{"num_hidden_layers": 8, "num_key_value_heads": 1, "tie_word_embeddings": false, "init_std_up": 0.022, "lr_head": 0.00357, "decay_fraction": 1.0, "doc_mask": true, "max_steps": 8246}
Below are experts of layer 4 (counted from 0) of a mixture-of-experts language model. Rows are named router (the router's row for the expert), gate (a neuron's input weights, with its number), up (a neuron's input weights, with its number), down (a neuron's output weights, with its number) and show model dimensions 128-255. Each number is 500 + 40 x the weight over its row's rms, rounded and kept within 0 to 999. Numbers have three digits each.
After each expert's rows: a language model's description of what the expert responds to. This comes from a sample of Wikipedia text that the model never trained on.

# expert 35
router:505494564485511426440497418479557550570406502522501511492466488487536509524549476527479521445531467534518466585521495493464500578459491456561494511484451441459506500574543511448473487491502510514536553516405466462477491502449478533484473549479471527448534524496537443450437494496468529517488579488470539494485491528467509503497529529451417539528520396478552459477463474535427480523485
gate0:492563507506547545558472477515582575454479498522515447471513505540503435548525542430506507422510470417518531533466498526544543563556494511547524510550555498437485583509513521496502512552478484459511520493491509471467480461536491466472420487510449555449465477574459596506497440540519452536520443506539466506481501534483537464478559513496464521513467420447447432472592530526497550523404
up0:559474509467585382499541553473523408560515475494431566540530501452525563540509448533518491572577525560532487479422529521502487420542503544520486502504536511555581458509442524495456505518530458588506453535508576508543545528509475567502521552462515490514631483447514489500552489514473513444431476465469519549524463588595410524550488452482520501467513566502517453508411444495588491455512
down0:508484534449459444540470558408453456526516471489533495495474482540546448453517433478485529509546495494523494463490515510483494582439483473450541503448512487483438502489464521476542497540527443476510582616520469403488554451507484501457555497459463457510513536479533468493476410412505472455505544494463499519499492464524487470566486525513506527484518552496510554398523418506462515488487
gate1:546531452491499477479445530534487560566495458506538498522508516582494486574567484520490419405496526558495501452493470474434484477466539482514503476508557456481529435526476503467539594473482434469550538454524430546463517541584426524485492487504482418507526452435504480384505505513469498572569493518523521498556483493489462497530558529552514420526544512488463486486519479469540527442475
up1:573554573411560524471444522499440597511494517477536533503500462488508496562518433508483519441411510579453424565463555462432431578553509474524449507510542533521511412486465483477511486482545469478523503480483501502472511462522470499527504528505534487497515523383480477426438518469513488551570501475455554502501496511484509526502495484533486449519522496509577528495518534547538541456430
down1:510472527487520465461499508487393610488419491534544459581501508558445502542523493511508553570451548515472526495517467502412557547528503514474508535501530520533510533500467490482534494544505466493502522435491510565472493529551479490553480475487499503546500467471536507469423549527522516468477469592522514492580547474505518471536530422536506487441524502495472518517470486483497480456515
gate2:498468501422498418514499456464514482494491410498538476502507469508489460539518471531554535534517482498447500544461450496466476587539486454541510561543510573553484548525491442485482513505481427452436517556512559579457481560471469548528470505538491457501518487520464478517537577507544550558476452480531539464407534529486478473502521466498513511553531495427528490464493492504533493480458
up2:468552488575568446553436489555508532547535564603529556530472484526434461488489519504508451520463450511556585493524583527487550417497483438525518495484513567477524465434599579501472542552493503556505516472470500468524443532452537501489530503496588484455472533519510562493530446570427460500541491542525492505475482535524547424526476487491504454535485555536486567426500519582447519494479
down2:487520527485477479514431513466520540494484470454538472418474524443519498529509561518455501425532471547471545438497578505451511491454502507477492451478524495438585487527497490469465512537481495494529575546470588529463553489593510510498488480488543489558545507539466569483538504492494491523517525456477528554507477496459536526516504526552562437431543525459493563518481434475497558533512
gate3:551541505488531491538526519489525471520505458512533529544569488449454548499426474509424538456537523479496536486450523525479491555479447541468444518558500509467506479548516495440481489485505496485521514538437526446435588423410475401482510556565481546514506496505486491459550510543452505522473573544475494466471494526477572544501501514489439466503484582575510528472579500563486391554470
up3:532526505442471532468476510535491496471438513479456497484563513462516473460513580534544548588559507505473463496463496537479581499447532492429544500547507460465538542527426442608487526489537532499526518506471501547520451527504438450469463588518499460449434529505513481512482503467519506468504515526479480596502535446495468501592511521538494504498490558431563463529456471487515523490524
down3:503482428459572411494537520419438552556554492501521527456458574459579507511543503538446572475516537503540540497438544462550435503567497523486458467496523517524515511486448574444457512493447545580501478513495540495547452468389479570513507509455537503571459507480527520462543452492522469487576477470529499426531518518548493533594571441499501473489504494486504469461451513462505471571422
Description: Middle and ending pieces of ordinary English words, like -ation, -tion, -ville, -shire, and the plural s in lambs.

# expert 32
router:539545510460514487424549482510498570541475556499558530484545472524493506523507468427485561432456509547484559563548476524527521559462463500546443557507492458524440467503476571459514487437505450564462511529443561507521490491478502511445522525445465579462518456482598483469474517463553480535421595457596534498560531487528460507558482541433517485496528471491367444517485485489499467500456
gate0:545473524431508471484575480466529431476523562491479463511427457480488468509494471464475471459549569493456512499441514454499481484556460577527494502487431506421512578524544476585444465532499529497523587533502491498495473530537486536492481524535474548530536533523516491536424483491554559549421421442489511505554542576555412518475471547451465501513515482515502438481486510513542438523476
up0:489476481471511466473532476516497575413459510382496436531556490488483493500597450460470497454417484565494477549518543538482473427571513431491508534456467515499531501511459504520416475531495482513509531529469567548468510453499549526550539491488503513508472567516474441515514502500471422517509490515497500554545475570440491486481540518507506434516454489503479539538517545457544511487494
down0:515478499514436519428462516561492474567541520467512518443573607456458525506512494545506485435486505554576432489487519463524488493540574506544574504478453554553479501515443510508503502528439516504477521514520429487540576548492460469515510442534433515439529531549485459499512486497537537490581513481523507488398429527522429450502484557497455582510535445504492490552484502474458488517442
gate1:463463513500515519447489503497544494518518382502540474538482475473550541461490451605530480513516495582468487506517546470551479508475456497495478477486474567494566431494547491537478497540507557477545432545483467544434554503521457512561438493523461542515548558452522468519448462497532528533523487534450531516541519485508433481467507558473442459531542477496482459525497448463504481441526
up1:487568528596529525544496514553454512485538507435587503508476515520529519511455413504521554451512501567489475586484480444482469470459473528520497503482531542515473466500498469498429443491462525499520568461465449458497514480563580512518476473485495500533467526534540483506503515570590549505486526491525502481461492473513476483483480492510567465473589484547484522532523451464532520509473
down1:454479483464554513493544530529482533574524424544525565527440472415485498486494545505505500452457500528429500463546487540480533516488497537506487479522452432513517541529472429535473499554497481485400464430476517480470518478526490607495540506475506491522542471567542474480590473495560464475512506370512586526501465417455458444446431554488479505545527546482523556488536462496549478552550
gate2:442515479460447495512461508546530482613501525496515459435469485451459518501513557430481539452566507480471552458509508527499462415602441464529546453487461452548476481417543558486440473518511515540539516501481468462468491500450417529488585511466482595479517495508509437438482463471468511434518449504419517518522508537525516519453542504538526529504485552554520458472522438552519491461519
up2:453525459570487432475478471419494492453517502525575506469470557570545454499523495481520474544479509519517551428547498465490533562554486462495451487440555517495472509454553488516488592569576531589439444454503550503520486469502498501479429549513579524550520570545508521510508443427508431449510537510513532476501511466574501485529454488527543509543459471526495453494486506458492549493422
down2:489488518421462503551443526488488525552422484550535480494470542516505489488473428487524464460604501556516394516458388541495499553512525480497529452537494504416487514501472451487503479517510450531523470514456480459530458500477412506544548420508481442488479505526478582504535462537542534495480531529437436551506479487534539469482494476495471526471569590438498458490512515540455477505471
gate3:490518510419521525576496523528537502527480542509454497528489535440481491549398467487452529489490502535479442506504447521592493540503503537609527507484525507463486512459504488486418476498498501503479476502520561472440439544408531504451551431567608438485427506405461498532483480476468540461442515491452429568437503407492480544555578487564542497464563514548547516433523483492524457509485
up3:537512480456560467506486581532529472492491505460478437585477484537542433622476494486405522440478401512500417483562503511491498497534506475463504464532518558507585464538474537480465539500498516467451528558440545514553541473527467493552491456526431511511554546467530465509583558458431466524534457420543563460487518566493513572515541507512541490508484506491438517555482495480525495537494
down3:562456460446540487500501506457480509464502462534406508411491503558536526528524557487573530445450485437515488513534523522488486451488524535409539468523484561466449519509434506510493470503453437549526452513511512533481456500482557552483463524459513525576481479576528454447465513557452512570412467548589501490561588473430522488449468515533523474583512562501554468534501495537503540552492
Description: Word-internal pieces and raw byte tokens, especially "y" inside words like Protot-y-pe and rec-y-cle, plus scattered abbreviations like BJP and Pos.

# expert 20
router:586507518474500544516515473444591500505518443509490556507473511586435485494503417462483534496490494520521544515553509538467496566444472465562420502522529449475456558490520500494533469477501557558384476518467582569558438452551442450510511523434440471482523499408500491473464437482495478523426501485498565469558465513492498480536549520448497546515543514528522505534513530455492442545472
gate1:513518474479419520531523489459530499438473467485511556532511462465467506493517444522500536496499452550451514560539519541543496502497480479478504538500497539556467506612490441601443520577438543492478513416466531448457483519485463530482458471425478483624486538557527454471494518473502545479535560442507587425491532541534458521530444551506515461505499499484479478533464497548489455511516
up1:492489463459399538570465423534630467570470492557533500459498466479502424468524480560547560434544527529563491465540520539521494503441516546491553494453486422497566488553505520528479502503535505525522447493468514499460523568451544518433537478564504485542501491578472464476463509454536493482532480442459611460479480486499455465557531550505460430497553508480470481515461507514490529466500
down1:484496502588452598472501525585575422496550500492469449480489482487532557457479426522532471466486487484503498485507446494549516508471499594438561481513434518526488515469497510487515506501563520482583506535515512552544528533507508546448446493461488467589481500524499505515435533493471491464506473504548375501505560463496538519507590491465511507476512517524559542474371496449437440530462
gate2:518485514481477538537472504517487479466526500557498465482478600485443540509502476496480450443514433494508536432532466466460527511550488526479478502493536496519409436505435477503517468532484461524494396525398500422550439441495494490582479463457460501553527559533514524528484560482450465484480537496452510508490507571490525492468536593441549504567490543460492455516527544509492532527500
up2:463492462462510474448570420489518490561505477519457524514417480474398479558501463614531464534528513562494455536520508508504452505448455465543433426466497505482570513500547453533458486401469488454444530504466461569468473517534573572459544589527522517468512490501511442568532489503480540544489456480503553542504497458481521580501537488507496405509482492530510495441476526540476453483480
down2:426496566565536565433441520465434496572534483498382470513442507444479525447511538579412543501497456523499477583519502513546508525547531495479468570466444513457505478509508501480498459524545504474518488541506483408539408570555428545466486486480516514503542474424503516448494523539519518554591547503477503568558481480511485495508460487541535544461558504423419586427528457561543521494493
gate3:520382520547389565488483442469454461511466525497509467526473522505519484540537420503504471445499530495565535486494552478479515427510542463512482477534460475482497467485416484491533402472529482477527463528524491494469460429478592478422546479434492390532477457540488478422509444578454467468453498526488485433509482406483456554438474530505530464520522478590514495598488483415531495544488
up3:518462520556508542496536538444468497482462471586477475435409609525474515427509487481476479530432446526566491583511497455486496545541538503432496524490443538494501489535507473448511517503494456460499497498537513528598559452506466550478499530546475490570444550447512475564470509573498492519541542509559509584546521546478479477508509593498516466532479495489537415504478469478553564545415
down3:574474537491503614452467454545436533481611507438508548505441482501494416484507475521493532488486474494487499516483452482426569494470507478463464520472481538553571505493508471533468478416519505482601479519515573476456559481463485472445438451518522470464478469541478588583504547515481503519524510478447440509517504510552501527477487510538500457510443539529580455554544562474511502537507
gate4:556457556537449568488580529548506578494484525457484504496465583537551499407512476535471510530533541494523552537492484565462531485503498542536522561487485563481426517505567500530444480482566462488537530518472550478576590461520472524503514506488498513478439572467494471467486561524505477533497488481526509468411515487503568452552523499499522541449495528513504480551423463461436572517508
up4:519486479465452488483543526519504483474504492466439527470505596479527561481525492496441521483521484491487537567483537448478445510496553531536498490449570546529389495444542443531446515480527521437483429502516540425566540419507489573497520522514463520448498491458533465458532539477525456598520457469511580488445490488405570513508488496508550503554501537538484502512513462512449524547472
down4:548494509494543512499414533495451504472478498504387551471522538552490485426461495494545491545568498439471456488542538514461526469463527543530569523532498454498536404485505533521555519450514449495474521426501496488494429506514492519457444473516530455453525473519543460495475431573586509542473455470530535534586492478425545482540486563553453528454491523571565472465511530475517565537493
Description: Commas, including "),", "'," and ".,", that separate list items, dates, scores and clauses before which, who, and, such as.

# expert 7
router:488507489456510524495493473443565579553470493529470484518574482541549511564508453495497490505564494462497475541555513541459517528452399539567437495483528482477542555555488493462544524440519599491486500613474469549585526551521457478501637560442428528454554507455553470481495487467480480562501539543475450468442453479507531551605503514503556480483572459501440428465541483564505544420482
gate0:504499454558464566429459549519444530551372526484560532532522488431530541450487423482493397548515456476454544608489587514500486484489451582493558498543440497467552516497474463494517489447522532524497556522488474459528500505594427521490503508495461509551486507487526485491473530511493460474522465518462535511509504490490559493512502549474487519532546535526519487487561530514520535416582
up0:501544435473507542433444586503419496495493541537526491569495460523488471500514476549496399519424504526475460510531529524445466512531481484471526529520549469490505561492520543516610481469474470453506507476527578530464524433507552461462502435500465447494475457513503497525465452464490452486432510445520451491529461496479547516486579526490531578538489489551550558546547553510458477476525
down0:446541468491452533530458558524460569486516652500594483473516498500505563527471535593527469509460474419487491515427497475538492516469461495486479535508496529546466554579483567446511488507488492382446490519507547470448436467553421554537472448492501453500491586497406456450464491493472450535523418492519513508549438477510416548474463426537553441536461454521480459517528505537548443437511
gate1:541485542511487497545502526530473523446508523442510509512510510525484440493478529494556496559556479512544495500421517457484504530482472545518508531459499509513471499531508494449497457496583523553451469533495502483452497527500476461558605461483511473467481516444491514521558507502434459454398489517488477409423536499475536477561452493467444495536471481516439493504486471478501514490408
up1:533495511513521444404493525467557518475498446486502568537545565509476537525482498515535515464483548529496479424570506473494456476503513547549448504525490489510446594547494462516542456489502482540466486420525516525538567373495530489501470517524501562533593503546491511481419452506502518520508547485568568449590523473475514491563470504488514511466474541485477501497462583503419524473502
down1:452479496475475521528531547460521496483453461508505531519488438465505510520462552518435464536453446479469557494544469511457497443466472456413495474477524538558502522519499513537599547463538495471494496551495579499521515489544511486491499485454523503491510442461517509422545499496533488492507451530590538479541472493408476535536431528494504474493563503601458471551526410445485535510503
gate2:551457551518524484496524499489544560493505503521443496543507499495502523468526408511405571462569494449452504467472501460490532499412479492493502536543470556439523554507401449474524434522447486525528569545494467490563541491550535510449558479468505456424505419435504487522412501559550575448507447461540399568460523446505500419569475505471497499528460489547514487507557492528488569486493
up2:475568448537499469543488524537489402514503556486486565467523569489465483563470513468506466479484449450480451533508420533496466535447443486526506517467482544632511487494560488530483478530482519540457489399504487506514504524469496464546447454463537555521456553504462479502499508510452454468520527470566491429505536500455484481444485512465418509544515481482548523571456485515473475553505
down2:465493486523414514500497468446490480539558532565391498559509437511543496467420474523521544505516431516531570545563472534457463539511459477495449470549509487545494556471534477521505548474540461412498489462505523543626485497548561511542564554483486531480508463469499488450456507509544459466491512562493490482512511492484496505472538542471496581487515525426538468491427528462484521589427
gate3:503537446490503493465451594428541521498488536456452515558505475484481481475447506566475495438429454534569507513525472473529491491561489506508543480379439522487429563463554461498568497543535567526460558572497526483466514483508567521524477494444504524514486486538536446486434487503432563460481483454524561480550520489488596557522530545458526536492567518475524482475485394474491469553554
up3:472520496491530494516537464504522547480516510500550516486505437507492506485553479491456539473526543477430519532497501518491513498482515467535509584592551489517539462562441555471477482458525458509528532450508495539549540514503450449449507521512454465489492484395510501491553513525516463488510477482484451634497506509516467449475469464495480485534419493497554516588451514515533516502432
down3:459496517449450522471463517483530548465475565478500506531591546526480509435490470499470515442463506586522524519522577474504567502551466521507509487538558467515524471470446516489430395541443467513497497535506473508520504467437498490481532488431510504470483434505533544469602429476476540496543448479554453534488589550436525558442521501487472477468546519464470479499520550561525509497482
Description: First pieces of split words such as un, dis, non, pre, in, sub, plus However, season, year, and digits following 201.

# expert 16
router:471489547520526475451575419418553542519531525526500502504530572565465532535496467456509542452502492437444482549527496510468531522550438495558452599543447436505515540519573472446474457443474565516467468497458433444560511547517489552518533557511429539443523515457563455485412501493583513504508547475511512458472507516482485505494469501456479528537530463468441429445464534492517602529482
gate0:524514477542553492476509540445599494563476563466492545526488505462451485496534487514487475511448524441485503441549452507425529441479495510534556470488538553537548542544567578481477535445497502534516531577481575547487530470409493513528463547467522583512458476448447503516551511542485505495496510533475521451481520563504585594555509547512465476550522476518476425453534471543480449523470
up0:418456493564516493485597556516534491467547494513475420505427480456472493553503463414500550484468537459546540475426482449457486511474477487544583521450495461523525491571586477449482476490512557537419542527491551503499500482548465429437517529518487507533534583552535507519401505451515498602508521489465439544533462469543531504448468499528504464530485553514526482423541565500528522450506
down0:526489544514462434503558520442449466581538448520477468510569486503555449563473485462533517525470550515343497450522549457502532498455453437477472579516467506509448532499537498450574576463542517470460520568530566525570537500517518545490519525486544479472484472399484482378514500506467529520419514498497519452403487469507593443470489479524547476495526458545537482545487514567517503496452
gate1:451512430517519544458538476488535531514565486525502491505484459388589510512522509478547481552543457492469510515443525546512520473472532517588494509500494481465546455536468522475517518543497494495453444501420459456451521490547409488474454482573488447537521480528476497473486516483545577454463422458473455526437517544441447524463478427525592542481504579476536430478483582562530435516497
up1:523519518436477536449455583453519507468384418479500412515589465482481547507484540469445404537489510569486478568504476527499480486519431389436553544411547516413491473522488487496440548517497491568539548543494506452473494605528524471493550562433530512521463506445558495556452482490565491534500571474468552471582549509568459502559525482481456547443507536471499528462520476465509493502559
down1:479489484433488517478510528438540468487480474579429405485491496544529470467435447481574463471493493524456532502547540477511482468504489459458473484513518531555547530536448526562553523567473495451477451457554513546564509452499476494431471515499546503490558535525478477436515513486478516530459467523494507508475473454519559488449475457539515519414530498497490552512444503500461497462520
gate2:472496536621467534472526466470497512491494477503441546558541486506507525499474481521516476456546463465506528491505468525463523469520533488467533572523507540497459436448561452504498464513421522463478556500432454523466485471518446555543495502488570534549536414516524476461470533524486499498469466531461453416464536499532513526511475554465438535430591549498506582509473561446518572491484
up2:466531504435490543469420499517520491623556535513509516438481531527469501432500578484532510523484448497523449490495484524496453536501455501552412442509543505469588503460493495550456541485556431521506519482497529445555549516527524456484516509479453487466565522487467506516561542476519507506481516471526480543545456421449463447440569491563504491510466508488509454502587516509444558463448
down2:450434490544456537545437492502509617515395502500496426493422477468484462526520457454515436502508561466489492558493583456470604507490470468558549459457637411506571549481477549451510492520434545497503476440467479493529522512497538505567520478517512503506585465554482572516440485582508477507485433455403483584488532485503501506524463549510581494530485498522547466474483512439494502577504
gate3:452521526448542491488504535532473487464509504504563465499471554518574513515400538498529435502546478549550522565542519482521416474485473529455544459461441475515475527557512562466591422549432531488545584587454537476470465483486474525517390494490529564504413548527539487533486446580534539483490478503535496445471496475499492527512531530449593460504453477505589501472485595508495462461473
up3:556444518505509471540540521529535446504459448497478469459511441485559511409515532525472474567502557416466461469427440559482519488491493473561489482518518530504496468537507434533494487517542544509488529466485481460498512439524448503568538477511469461465447469592479537478571510517477426529530558422471565475484450539480545476507516519506473545494526430501481423483552427461431562552536
down3:501421498477476479529464464527505439471450468525497462524569447423469450567529462481491501492567554429461524532419520427476535517549445539473431507527524481482524504480527587495543534448531514501530501518440462484458506483460508505523505475540514534527522498528537550476514511481450485547459502462485544469551493512483507534504540483428518387544514534465523521464475489567405493510553
Description: Final pieces or endings of words before punctuation, especially time and history nouns such as War, year, time, century, and suffixes -ation, -ed.

# expert 54
router:426501496483435505475522482534524570546480541465496590488494481552520511526536441464481528491557518462489524511554484537466569522469461578451457443419495461395544492533503479440544555525454479512533511504449506510496488538491543478495513525500511522505560512588540485484449558454529527497528526502550470495431506458536448515437513476546512493442546535471498420518501501545508542417505
gate0:466442510545420501514495560502514436511514485457504491546470495556539594482561457435567469496501509490495485548392484486488488507457492516486526462422491505443532496519534503469549522486460498493545592484422454471525526549507464523455526488469538537547434477491514486485477604542489466462556494524502539435519462455442546517482552511545512411511509542527534451589516530532488512461504
up0:488511518460460562541487525530494456509497542482545454499514520593573538500525522476577558494450506515468546444563470464567507526493458489461485543413528465486498590560511516478498457469486497520508503496486490504510519487524467479470565507420443431461469490400482461522528541478497452468546509515508497431494418517570512519482472493428530525434517525512532566481570504534516505473522
down0:542456584485502505546559531572490571436444502541476521429523493524496504431532517508475468520550544494555489501444552479547496463417418528444491474527487495562507526490527491444435448465452512468453565561510499494449482420542598511518471558506526452568468546556519500499485520524512521484512519499467454440558520526465504496489506472475452528466462515508438545467468573538501599519406
gate1:465481421393503508444509522502550428588497532433500548513525548551476496484566508428607488502505477476516485429492519520559542538475548522416453396508415419525482486467454531507446499513484446464482449464473463475480475527530460449486509462557546501433483461496553481476464438528497515514458521502533509532462524492553512455452476566556535501529506483456551499542550441510525485469569
up1:515510474432563501446516532488535475555451535449497504459462522501451500468568498496565459537505473571482507436544555535485520525540544494459489464533399440523518483469475527514522515520476463478544542459521528482488512547533551486482449530535495502422524459503571512554488510559551512508451593507532456582484521453532488465457501543594506588531563506404533494560516420539489529500529
down1:492526526467503547510495485484538485541558547477468528560556556511529466509475496537503485407508535464559538534562488531524531510539513483469548504476507470477484447468491526538548471501466555527463420510522499558535464496536486569545513582528476524503574429534550472567455501448482517441484518477508517502463542498537486470538459529503490469446508418546499598574472553555529451506422
gate2:535426489523529427491531541508474507524509514494530481501498481547468469447526379480548420547494549541494466491521492521478517452484567507513441509479535533482508605502481423523431466581509456535540520534553498543475534402495520536482453536488522525448397547502516497527459558542594500467542506452484544526498492473500452477542517564502467424462536500451507476464554510501485500534464
up2:538487508497478474507477523569515539512416431517438556457522485547477461469544502489488505541468483565490541473530529484499514566491452470504479499488498434464496517455453471479406494486476518429418521495561516503518458459442535509526522507560490506500484560483491488565454483480530477488410489402466446491570407409559510481467468457476513472456486442491558520572531526436533482506553
down2:496483443512573501438466457535527556526472511572505454555527563541483445509553454494546539517596511395529443482440526513531420532519492468498491486460570466507499502500538441454498503526548509513499464499564451478483570421490507590498509453555543514544487505479544585521429504410556461448522479480474548480477485470552414465491544509508491551476510460503453545476471539504453492533492
gate3:437588533521460533550466493515534510497511544580529500586454552484504521510507538547466475520520471527593585438501548474422459443500499514462550531434475546520533538522458498480497417512473515494489454488501540465460397445535508481461521578532587457456450501568596470461447463518476503479509524492553452472504534419493438556488494460484523522489527486479497436551637498504559555465589
up3:431553471507502524525522502515467467543492504542552518565471504500501452517544494555477512527520483496536558502535495473436461508488480503509485541472451541462564520507524498485574397528507554581545473439508553518486441468509517481495496550557602505532473512588549506458430552556435498483505529466478424491484498467514418575509540472496491529430463491489540359568592539525545566503502
down3:495403520529494585534495493517529487508488505546476392429579443543488484528536531502499436449532516533488475496553476507526522502499485481498495527519508618428551529569512532503476510524532506448511552458468513517479456496455550498500424481522544398537485556576500474514461549506523555467468535532411453562467487524498542501414497461515512517518491502535523473474467538540495555463493
Description: Relative pronouns, subordinating words and sentence openers linking clauses, such as that, which, whom, when, until, and commas after introductory phrases.

# expert 63
router:541475516505535417495544452468538623480492585487465538473525467584479479509537462479469521459500462514424538565465473549499503552507560496510464512517482474485560500535551531469532485501404478562397503528500469522604489481461496482503470566441450500498552493489543569448469464501549475512480506439507544504536528524556529514472493520485508505465507559522480528504431563468502532549459
gate0:455435526435529424523565449534567525509538514511474543536523508493432501512468477515443482399561511474519511446505504513524440463522538445474483465524463470492460481553548368513385502535473488504495469517501479436493542498546475460504510518444547533532541486496497485464494515528488509529447452503492567461577458570540517462474485581516546484475487499532522492504459480476528502535501
up0:525526569468551476572496521501469512541513517540456565524487471510449558518496486511431505512535484480447503505463519548511464498483542472472508521500468511497462451463461516544519479440476477475546530501496460490452520551490598505484491483612535573578492460512477591500515562502562481506495556526548457505530531475541467493522502543484560457509433546497468496551447432440552506521443
down0:497537509528437477516558450536444502517515544571549505507473482541437481498538516557475471520510513548530537535569484428461504523548495481567520503427503452495559407561502493486543508569483410540448540433408557496570505460512429448551462531506527506493578541494496500559538540451463467478550532481569512514506485496532433495535512456482514494520454519530472487529478511467480479442487
gate1:497445518467551455557471499533544451525575502559405546519487496512529477520550470462447505529525564510558492467542524498554499460526550507476479488545505520503530504506526474455481455546470462526472494454543505546582530408456491515524440531417514567509510460507571427424510421561575497462417475504437461539506462531465475471557516549544498455505494530547547499509483514521504469567508
up1:520440570498428460473566524439543542493448496486531514563511439443534483553543619491560525494511493450489528449446480454522487474519442501506464483484534516487463506505539522515426476497470509500471483504547529505515388455530572424480536477531532519450524464547542546504558472496465482476433484475456471457483503485531524479485485487534441430489515529520568495450448431537483515470441
down1:473500521403496526544505419394449490476493466500507589507511539442530523514509559527469544479534527490553498509465473545538462487475430413541479501511478584549509473538506613487440534531475473554581513381454451500474489511501518490522494515514523543519435417423523497586465524472467473448516571448497559528522533474469454506499454510454488518456501519572477438501513515484520465526486
gate2:434481515576471529574488456412478549523463429520419512563534523447486506542478490503544551561517532453494522557446532528468521493517544511488550465407514480499444546473558552466449437487483501506522522586511561469487520484525511546429527504522575493564493545500551507484496500536514501508487542501423516505505521451468523522467505471539438495488557588591456477557454546517508515538510
up2:522513497454480506441475478527475442469593486521583447544533502528491498504477445507476525500425515491507413420512527477525504501510534481520477518531494466535559504489465471501484543422509509495439463467538493506582392469465540466481543521500438484413482470502451462542463447492469566550451510475507459621504477579462528460491497540492512510499411407457488524494504477570503458478497
down2:487521481470445529541450444542483553533417464542467499494516527489465547511479539515514492455478471491539501486597506420455522465433412425483478514469493501456497493488553464538557531460592467473576482578460572453571522502495480489508587476459489448535411459466530488498481532462489450572500488567522509506530473470434502469464444497557483526508516578518489456475553520483501481495490
gate3:525588473533485467518534439538498455517559498533476490469475488519479481486442453441547519446561578451474521462500528497467587547514500479447529420507520476486531521543438462560518440484562535482449564555544508523472493571520477493432617507504502483496537489533483507478483441562441437578454558486524529526473527545464513515490478490487491465511488468491450435535489519520417539371520
up3:503523488467515451458503491488502454468414518519476456450549489435504477597530492492502515521472453588525539535498526476515454464517502578428549494435570565526476455493486537483554506450447470469524501502497490506512481481538470523475430455524462570568512484432517523455471534494529572450591514524563482458531514497541552542478535496487483529488514541452484458550552441478521441644440
down3:508524443468501513512517551434463518513510462483486423483477529574551497478513473523484516508461495497480541555435493553432541423523522517462513497548501516534466519514493491462464481563529482551546474556542587480481489564488507506473517506509549508479485521477467528556538513465452517493471509567510495508534524520538510491454489496509449415481492506517551476535526535518440483582537
Description: Verbs of doing, often after to, he or and, such as took, received, won, make, using, and -ing endings.

# expert 37
router:593507567484483516492540483422477513565460537485437522457496472530521531554513438469457517498455510576424535467552449516470573563400537533470481531437455408464489518553497520507516521465395504516498524580431486553467490505553531477511527495448434496474511447500549480418423532456527462538450563485447484525516458529533488486545501564494492522485572492471511459540542457494417433472496
gate0:444445499558483426530523532528509537540512490531500470577495452539484483494467502479574469541505471540518459449547536523519539494452520601456494496535533412549522460493516493554459548468543500521428488454431512462592492551561517493507462530483525554504472502474520479463522383413497457485509522534506516449550498416512509514418527478507552513509532483570536481499576554540502518474509
up0:524441476517509522518488463498437569547518510506510504481535572451471524451537496545486565607491510515589556523491518498502500519489452501401488441522530559549435436538534513563464508497577438578463450511490526495529502451541508484565585446515422481534483417537469519507511468470504565515474550523557444525522505503542544502542470474473482530476501527530554568472474592524501524460562
down0:529477500492519490502480497490513542543459503413470464549507491575514413441560471434532512473497437511444501474493477512497546532491532450523526529455568536516503477497445524506462492507572487451418479437539451483520483535521478450531522527478477523510501533431499504479509608491587530555506482554552516486531581484495478480584483477502530533500515530533518485486540536428501526464420
gate1:479511498506481474392524515500544501464500469546562447444497490540496534536456469508491447474511543512453505465498495459481580478499513534498512483552452449478513481426555465497580510536472527532459468476456486514541532440521497587423482491446505489513487516504412492470502484550535519503515503533527432397410479488435444469534567486468464486502487551445506488531493462556434560448493
up1:499530500520484527579510464530505544527539537498468545611537581523515485477510531476551503541529460493523463536514538568542474476521435492504527480504490468474534506558483609529444504438540446498516460467558531475450527556462500402566561486581514533521470523459553469503502522453499447500468564417561470534535529413573558489465504529507555530510490599541417487553505512471572534577545
down1:471539473480547515497475528457536462500472527432516520515471478505455507418535503459503545419591563447459450489440468477469483487486483480512544514551590546555540432550487542452485482466513528463573464511503545524497529612494532450486462528476508512517569475546575555531512497479440503501557451511470444507556566571462531492584518484518569463448498476601505445498539474442471562512501
gate2:526449472527488509479479527480480606490477531589491442509543474548418525456550446480403481531491498425501507541511463541428512462479413514458459512503534556561421536589503517491474425530446482530527559492479449472485532531460469482535525516448481548497503553581543463553556527486503464470487421486503619470513459483488549474510506456531473535456455445556482495514522454467420534487501
up2:534489493511558457514553436447529468502491461524475478394526574441461531548538462482629506499531487556513477541570516472549429406510566490509522441499554511452488475482532476489490457512538507433501503484572491487473416522471469551408474532475488479489534568588499530536463488472491480572538591487470447510477474624495541507497454506463470500475411505466464486492520371488513566457463
down2:475454514532470546481507452477461464459486542502502505515396492467518457615404539465530454450522523389471534402450525457488509465488503454503449522498503490522588496471531489480508531532547454473517482442514482563515529526479531465468455554485483494462567463499485489560482528492489511561470467521494459500526491460423506486543515491506528447492537468460548571529538549490509515480529
gate3:525499545496500506464510539519435482496556507472440485540540518528514473496491491479525439439524543491452475489534491517493539495476439541484515506545464529515534560485411439487530583459478493496483515561574479556532418470537466483534560507627472454498463499427526473522495492492457473476543536566520487454532545470508419524484527500592453552528563467470506467489578502458494471467431
up3:467529460539449516578436533519469447523572456545473489463507520482512463549550490534516514521536535545518529440507513504455441545531628469505493448508542540430524472473538546568513461442545490524495454433455440487499494487558497526483474524434438477496530454478482486429596540596489585473539478523493515486532493521525580432470563590489534554508419435454501493470534472556460458500495
down3:418458473494469516531534582559563472472548511490559451452518552507514494463503459551453437470462459550522512500498456603361522504555489531494573460464463471506459439489533541425568541499472557506522492489412442441484541531582481484504559507481537465521521528546525564505537465486495535452501533379489467501503489575484513530521500533515500497564450524546432555496541496509508462489480
Description: Capitalized opening pieces of non-English names and words, such as Al, An, Mar, Sh, Th, Egyp, Sim, often in lists.